Below are experts of layer 4 (counted from 0) of a mixture-of-experts language model. Rows are named router (the router's row for the expert), up (a neuron's input weights, with its number) and show model dimensions 168-223. Each number is 128 + 32 x the weight over its row's rms, rounded and kept within 0 to 255.
After each expert's rows: "comes after" lists some tokens at least twice as common just before its tokens as in all text. This comes from a sample of Wikipedia text that the model never trained on. Tokens count by the router's weight.

# expert 12
router [116  48 114 112 154 120  44 109  59 151  49 139  86 164 163 112 128 116  87 102 152 124 110 170 143 103  96 162 122 123 126  52 134 111 161 113 155  90 141 152  75 145  95 146 158  69  92  91 115 156 129  88 130 146 155 106]
up5 [125 119 155 211 119 165 111  97 173 149 176 148 119  89 101 101 115  90 124 115 129  92  72  77  87 126  97 177 164  92 182 135  55 130 134 131 153 192 122 108 162 134 138 155 148 112 136 108 162 169 174 132 169 185  72 144]
up6 [ 82  52 138  79 146  66  79 126 105 150 153 164 184 135 180 108 120 123 104  97 187 159 110  97 152 120 139  93  97 123 146 109  90 154  87  52 129 183 141 138 155  93 152 168  90  73 145 151  51 105 118 170 184 155 144 147]
up7 [106 159 105 106  88  93 154 173 119 162 101 107 117 127 136 155 111 173 151  58  49 104 199 124 188 124 157  90  84 125 106  69 146 145  98 104 132 148 117  91 114 121 104 106 158  78 121 130 132 177 163  57 183  84  92 131]
up8 [135 120  90 101 115  78 155  87 174 123 100 171 181 170 158 137 132  98 168  49  94 102 143 130 134 199 133 132  88 124 124 127 127 128 157 146 140 153 113  97 116 119 102  95 110 128 153 118 125  84 115 125 161 127 151 159]
up9 [109 147  84 116 160 128 113 166  90 113 131 125 152 136 134 134 112 137 155 144 102 109 134  77 134 139 120 104  79 104 121 117 107 125 153 133 163  94 128  90 105 169 112 163 138  79 130 183 140 188  75 129 116 212 134 154]
up10 [119 135 157 161 185 114 117 130  12 146 129 153  95  75 136 103 168 126 126 199  89 119 174 128 155  87 105 129 126  85 119  98 131 133 185 121  87 122 142 116 101 198 108 128 182 146 172 128 127 189 125 107  99  85 135 120]
comes after: "1", "2", "3", "4", "5", " "

# expert 44
router [177 102  91 138 146 117 118  63  92 127  89  90 119 118 160 159 159 122 101 141 107 134  97 183 127 141  80 183 193 154 105  98 186 159 138  80 120  93 163 172 131 145 120 108 205  93  67 112  69 148 120 125 152 162 169 178]
up5 [ 95 102  72 138 138  64  75 115 127 133 139 150 146 125 156  80 113 116  98 119 158 184 144 149  63 162 125  98  94 100 132 154 127 169 109 135  93 106  95 219 174 148 118 147 169  81 114  80 137 161  99 136 193 179 124 236]
up6 [138 150 141 101 115 105  83 117 130  95 200 152 177 140  88 103 134 130 112  60  75 150 146 179 166 148 123 176 149 162 121 100 177 122 132 202 113 104 131  91 192 129  49 123 129 119 176 135 136 113 181 138 203 133 184 108]
up7 [146 132 206 163 124 124 135 114 136 163 114 114  66 101 119  64 154 143  66 127  54 116 102 119 163 163 149 125 112 176 109 118  64 144  90 115 156 193  82 167 190 114  87 109 143 115 133 147 174 157 140 109  73 189 136 184]
up8 [206 148  82 137 111 174 139 136 109 111 149 134 106 143 164 146  95 133  98 124 100 132 165  86  87 138 163  95  88 114 137 146 146  68 175 108  86 158 136 144 183 164 123 160 121  99 105 203 148  82 128 101  90 195 111 135]
up9 [161  86  85  97 146 106 190  64 173  92 148 130 128 122 124 163  49 156  98 190 109 145 192 151 141 171 155 167 138 131  75 109 110 151 148 109 173 145 137 148  84 119  93 135 138 144 109  98 131  63 144 127  95 133 144 135]
up10 [172 155  89 106 132 122  99 100 179 153 165 121 142  73 157 179 113  92 148 206 203 137 119  93 112 226 109 154 159 115 158 138 123 130 210 120 162  89 182 145 112 129 132 105 157 174  76 162  94 173 134 100 165 187 150 124]
comes after: "0", "2", "9", "1", "°", "|"

# expert 0
router [ 94  99 130 107 121 104  93  86 107 163  92  81 162 127 145 159 147 121 104 151 118 132  94 170 102 155  80 164 161 173  73 109 191 137 149 100 108  93 138 158  95 131 119 108 198 106  41 116  72 142 132  82 163 149 146 189]
up5 [158  84 116 143 152 147 140 147 124 119 221 202 138 110 143 129 123 177 161  73 152 156 133 156 132 118 104 102  80  82  99 124 115 144 134 138 102 123  99 142  92 112 116 127 169 137  67 162 105 190 126 129 141 127 118 115]
up6 [ 50 138 127 149 104  94 122 180 145 124 121 139 194  58 106 120 118 108 133 163 165 100 178 118  71 152  72 155  94 174 125 110 101 107 133 118 157 100  98 113 170 116  98  94 163 156 115 165 166 129 168 127  97 125 157 109]
up7 [112  87 102 145 126  50 121 155 126 121  74 137 130 112 134 137 132 137 100 144 139  83  96  67 134 175 104 126 149  95 150 121 108 108 137 141 135 104 107 122 109 144 142 127 146 104 100 170 129 148 139 131 120 147  91 112]
up8 [146 121  94  94  65 144 105 147  57  93 172 147 134 131  89 111 117 146 133  60 108 128 127  66 123 111 119 120 184 113  86 113 187 103 210 109 110 128 153 170 115 174 143  90 190 103 120 128 181 116 141 121 155 105 100 102]
up9 [142 126 101 153 135 190 121 109 169  80  87 111 152 100 109 160 125 119  56 132 100 186  79 125 104 126 171 120 123 108 125  91 208 115 119 103 129 100 120 132 104 125 126 152 202  72 104 101  87 136 128 130 141 112 145 133]
up10 [115 139 119 139 159 191 107 162 137 137 178 120 138 160 144 146 118 159 124 125 140 182 105 126 119  43 160 110 165 148 127 148 129 141 106 132 160 175  75 121  76 174 108 123 130 115 160 124  88  88  74  93 111 134  79 132]
comes after: "2", "1", "|", "0", " in", " October"

# expert 9
router [154 122 110 146 124 113 111 119  92 129  97  92  99 120 134 127 169  87 134 138 122 131 177 176 124 108 134 134 151 142 136 102 165 149 132  86 121  44 226 146 131 180  98 120 168 116 141  89  67 159 157  28 117 146 178 133]
up5 [158 151 134 120 126 122  87 111 136 161 107 130 147 168 118 166  84  99 170  90 116 138 119 163 138  90 150 158 113  87 178 108 130  74 154 157 188  68 125  86 131 143 132 137  81 150  92  98 144  61  69 190 104 102 162 145]
up6 [156 165 109 169 163 121  86 114 174 111  77 152 110 122 111  99  99 123 116 153 126 134 158 168 188  76 111 170 147 154  70  65 142 165 152 145  98 169 122 122 137 128 151 148 134 154 148 140 139 130 142 183 185 105 106 109]
up7 [152 139 143 135 190 135 102 137 123 129 142 168 142 132 143 157 135 137 170 129 143 122 113 114 162 162 163 126 108 106 140 106 157 127  57 158 129 164 131 165 107 161 154 141 145 113 113 128 145 176  90 120 132 162 137  85]
up8 [135 126 117 134 117  77 161 144  99 175  93 142 109 157  83  66 133 160 124 106 158 128 172 150 155 162 108 161 151 160 119 140 182 123 128 141 127 164 125 182 120 152 192 102 116 126 163  79 112 182 198 122 170 130  98  71]
up9 [128 119 116 164 101 102 124 144 195  84 152  95 107 181 145 108 164 147 161 166 212 113 125 177 107  98 149 170 144 143 143 137 160 102 168 142  78 157 136 154 112 181 128 145 137  74 163 106  65 145 143  68 142 176  55  71]
up10 [166 112 120 130 107  66 131 116 108 160 146 101 123 159 187  87 104 110 165 128 142 123 113  61  86 137 119 159 104 122 138  81 137 137 156 117  73  85 148 127 153 121  80  96 150 117 103  82 174 119 125 114 113 122 106 143]
comes after: " |", "\n", ")", ".", " =", "|---|---|---|---|"

# expert 31
router [101 131 139 144 117  76 118 146 105 197 134 158 102  87 147 157 145  98  98 120 159 112 114 177 175 133  79 165 143 174  88 103 124  88 123  97 130 112 189 165 141 153 111 118 165 118  88 107 105 149 126 113 158 140  82 160]
up0 [170 107  85  99  98 154 143 106 112 152 163 158  99  84 127 107 154  70 111 192 109 148 142  60 153 120  75 131 167 176 159 128 162  74 140  83 119  94 144 110 129 128 145  62 170 159 135 149 158 140 158  92 118 149 137  54]
up1 [109 123 149 155 101 117  76 155 101  61 146 128  75 140 152 101 188 192 119 130 138 151 107 114 120  85 129 142 105 108 100 137 174 106 171 150  81 120 162  91 138 102 104 121 120 120 120 169 121 113 142 196 221 150 160 199]
up2 [177 159  79 142 143 163  70 139  94 128 209 149 110 139 106  84 112 123 157 170 135 122 126 124 162 100 102 151 102  81 139 122 198 149  80 114 165  98 125 120 163 103 138 124 178 131 122 144  95 132 111 176 145 133 116 169]
up3 [150  69 100 138 121 174 161 104 163 139  73 112 119 169 115  68 121 144 169 118  84 103 169  51 143 102 121 135 140 130  95 125 164 124  91 120 137  86 134 143  69 180 174 179 135 136 134 142 138 122 104  91 100 112 110 155]
up4 [ 85 150 131 165 164 169 164 110  64 153 142 151 109 109 148 139  85  85 134 102 146  77 163 182 168 136 149 153 147 123 117 115 129 153  96 142  92 123 189 178 122 113 159 131  76 161 110 113 120 211 132 211 167 119  97 156]
up5 [123 154 155 172 123 127 153 173 141 152  89 122 143  56 192 138 123 137 119 147 166  37  89 160 119 216 109 126 103 111 129 131 129 204  98 158  73 146 145 181 141 137 199  97 110 170 214 124 111 165 107 126  79 161 124 150]
comes after: " ", " |", "|", " (", ":", " in"

# expert 45
router [164 107 110 145 111 118 138  87  76 134  93 134  86  98 144 179 159  96  99 109 117 136 126 165 149 139  81 176 187 151 121  85 167 161 143  71 131  93 140 202 117 121  98 125 190  87  78  81  84 178 116 130 161 170 154 170]
up0 [137 182 134 165 158 112 100 147 118 147  45 127  64 177 141 155 108 104 184 112 128  66 144 109 104 113 106 142 126  96  99 145  89 147 128 101 109 111  72  91  88 123  94 126 130 138 136 108 123 160  96 146 141 142 153 125]
up1 [123 178 110  87 112  91  78 150  97  85 120 172  85 124 132 115  99 135 110 145 182  59 153 129 103 185 135 139  61 105 134 155  94 170 168 164 118 148  77 144 120  56  95 152 123 130 167 114  82 123  82 116 135 115  95  97]
up2 [102 165 141  77  87  82 121 206 110 123 175 107 170 131  81 131 147  82 108 127 102 166 116 168 160 191 128 111 142  99 126 182  98 118  86  81 118 157 140 169 175 126  84 139 114  89  52 118 121 124 177 133 131  91 155 137]
up3 [127 138 122 146  81 106 146  89 179 137 130 100  96 126 118 132 175 133  56  94  80 131  73 180 109 106 157  91 111 171  96  78 150 176 159 130 148 170 114 183  62 100 151 181  89 109  95 130  93 101 128 137  81 197  99 142]
up4 [165 136 127  94 112  71 146 120  99 119 142 114 127 185 164 202 137 158 118  56  90 195  48 178  93 113 138 124 162 131 123 126 104 144 103  94 187 128 113 134 152  99 136 131 167 138 118  86 122 129  96  55 110 165 142 147]
up5 [120 114 153 119 159 102 136  95 145 137  94 127 165 105 171 152  91  70 104 126  69  60 133 133 142 137 195 119 144 100 110  85  76 127 109 103  97 111 134  95 138 153 140 195 154  82 131  57 144 137 189 132 134  80  63 203]
comes after: " ", "0", "–", "1", "9", "°"

# expert 17
router [237 113  66 124 136 113  85  73 128 152  98 100 143  98 201 133 121 132 109 119 142 108  92 136 124 114  80 172 135 138 149  85 142 179 150 142 118 127 153 150 127 152  98 133 118 124 135 130 121 181 111 102  75 139 131 135]
up5 [ 97 142 170 128 142 104 140 151 166 122 118  95  82 136 134 113 175 110 165 135 164 168 152  77 136  65 112  62 154 159 148 120 155 161 157 138 165 195 130 127  97 119 120  98 113 153 130 118 100 139 105 145 136  93 122 114]
up6 [109 131  89  98 164  66 119 121 173 126  92  64  86 154 118  90 137 112 131 147 168 111 172  43 130  99  94  75 150  76  72 159 127 183 144 136 159 130 117  74 109 108 128 100 130 176 150 135 144 106 111 167 143 133 103 150]
up7 [172 143 101 131 140 156 133 138  47  85  85 109 127 129 128 105 169 148 135 127 158 104 120 131 103 127 111 141 108 146 110 161 134 132 124 113 114 149 157 148  70 165 127 126 103 149 132  65 170 149 100  92 115 164 100 106]
up8 [114 154  97 166 137 136 135 118 161 158 121 170 111 109 107  94 139 113 119 126 118 121  86 139 166 105 137 118 105  99 154 142 190 197  82 130 154 188 111 198 105 111  96  96 160 120 197 154  84 140 141 177 171 180 129 134]
up9 [168 136 142 105 152 111  99  88 104 114 184 124 161  96 163 119 131  95 109 173 142 139 132  85 120 120 136 140 186  91 101  65  73 208  99 131 156 120 140 152 158 142  74  91 141 102 133 156  92 127 133 130  52 140 161 139]
up10 [110  98 139 147 110 146  86 141 171  98 130 174 100 116 118 111 140  60 151 123 104 113 110 120  99 126 127 110 161 122 110 119  71 134 161 165 114  84  70 111 142  97 132 126  90 172 146 108 143 139 115 127  35 148 159  89]
comes after: "\n", "==", ".", " ==", "===", " ="

# expert 6
router [152  93 115 127 162 101  95  87  86 153  95  88  92 118 146 173 169 111  96 138 118 116 107 177 137 120  89 165 168 160  97  95 184 144 157  78 132  77 164 170 101 153  89  95 168 102  89  93  68 161 139 117 133 161 176 170]
up5 [109 121 169 140 114 159 167 137  89 217 111 148 100 143  39  90 160 100 143 123 127 149 192 203 171 121 161 139 100 113 130 154 149 131 124 145 132 158 123 179 119 146 143 144 113 162 114  77 128 170 149  89 200 103 116 122]
up6 [156 201 120 137  85 168 175 181 119 153 145 127  98 100 101 123 153 132 116 146 196 114 122 132 161 155 108 128 115 123 115 125 125 161 152  70 144 106 128 119 174 203 111  91 145 112 106 141 111 155 168 149 133 150 131 129]
up7 [120 126 158 124  85 150 114 133 158 127 158  71 127 131 103 130 156  83 119 129  93  93  87  92 123 151 112  91 118 105 180  79 135 129 107  86  92  90 131 176 142  84 122 137 104 104  92 133 126 194 163 103 176 148 157 106]
up8 [141 160 102 136 152 114 170  89 106 155 111 141 149 119  70 174  88  75 174 113 122 151 175 148 116  83 165 159 155 154 133 183 144 135  74 141 100 160 127 114 186  88  84 104  85 139  91  98 118 128  99  33 173 128 159 152]
up9 [169  81  92 126 116 160 131 148  92 104 105 146 143  92 138 123 180 128 128 103 129 137 143 127 138 104 113 128 128 145 121 111 151 198  77 145 136 127 104 150 185 135 116 143  96  83 100 107  47  83 195 107 208 234 122 104]
up10 [ 28 144  68 130 169 215  87 135 106 141 170 121 169 141 107  97 143 138 112 100 131 113  69 134 169  98 142 165 149  70 125 179 157 167 181 135 118 154 160 181 130 122 133 142 121  88 171  88 114 139 183 158 158 114 121 127]
comes after: " |", ".", ")", "|---|---|---|---|", "W", ")."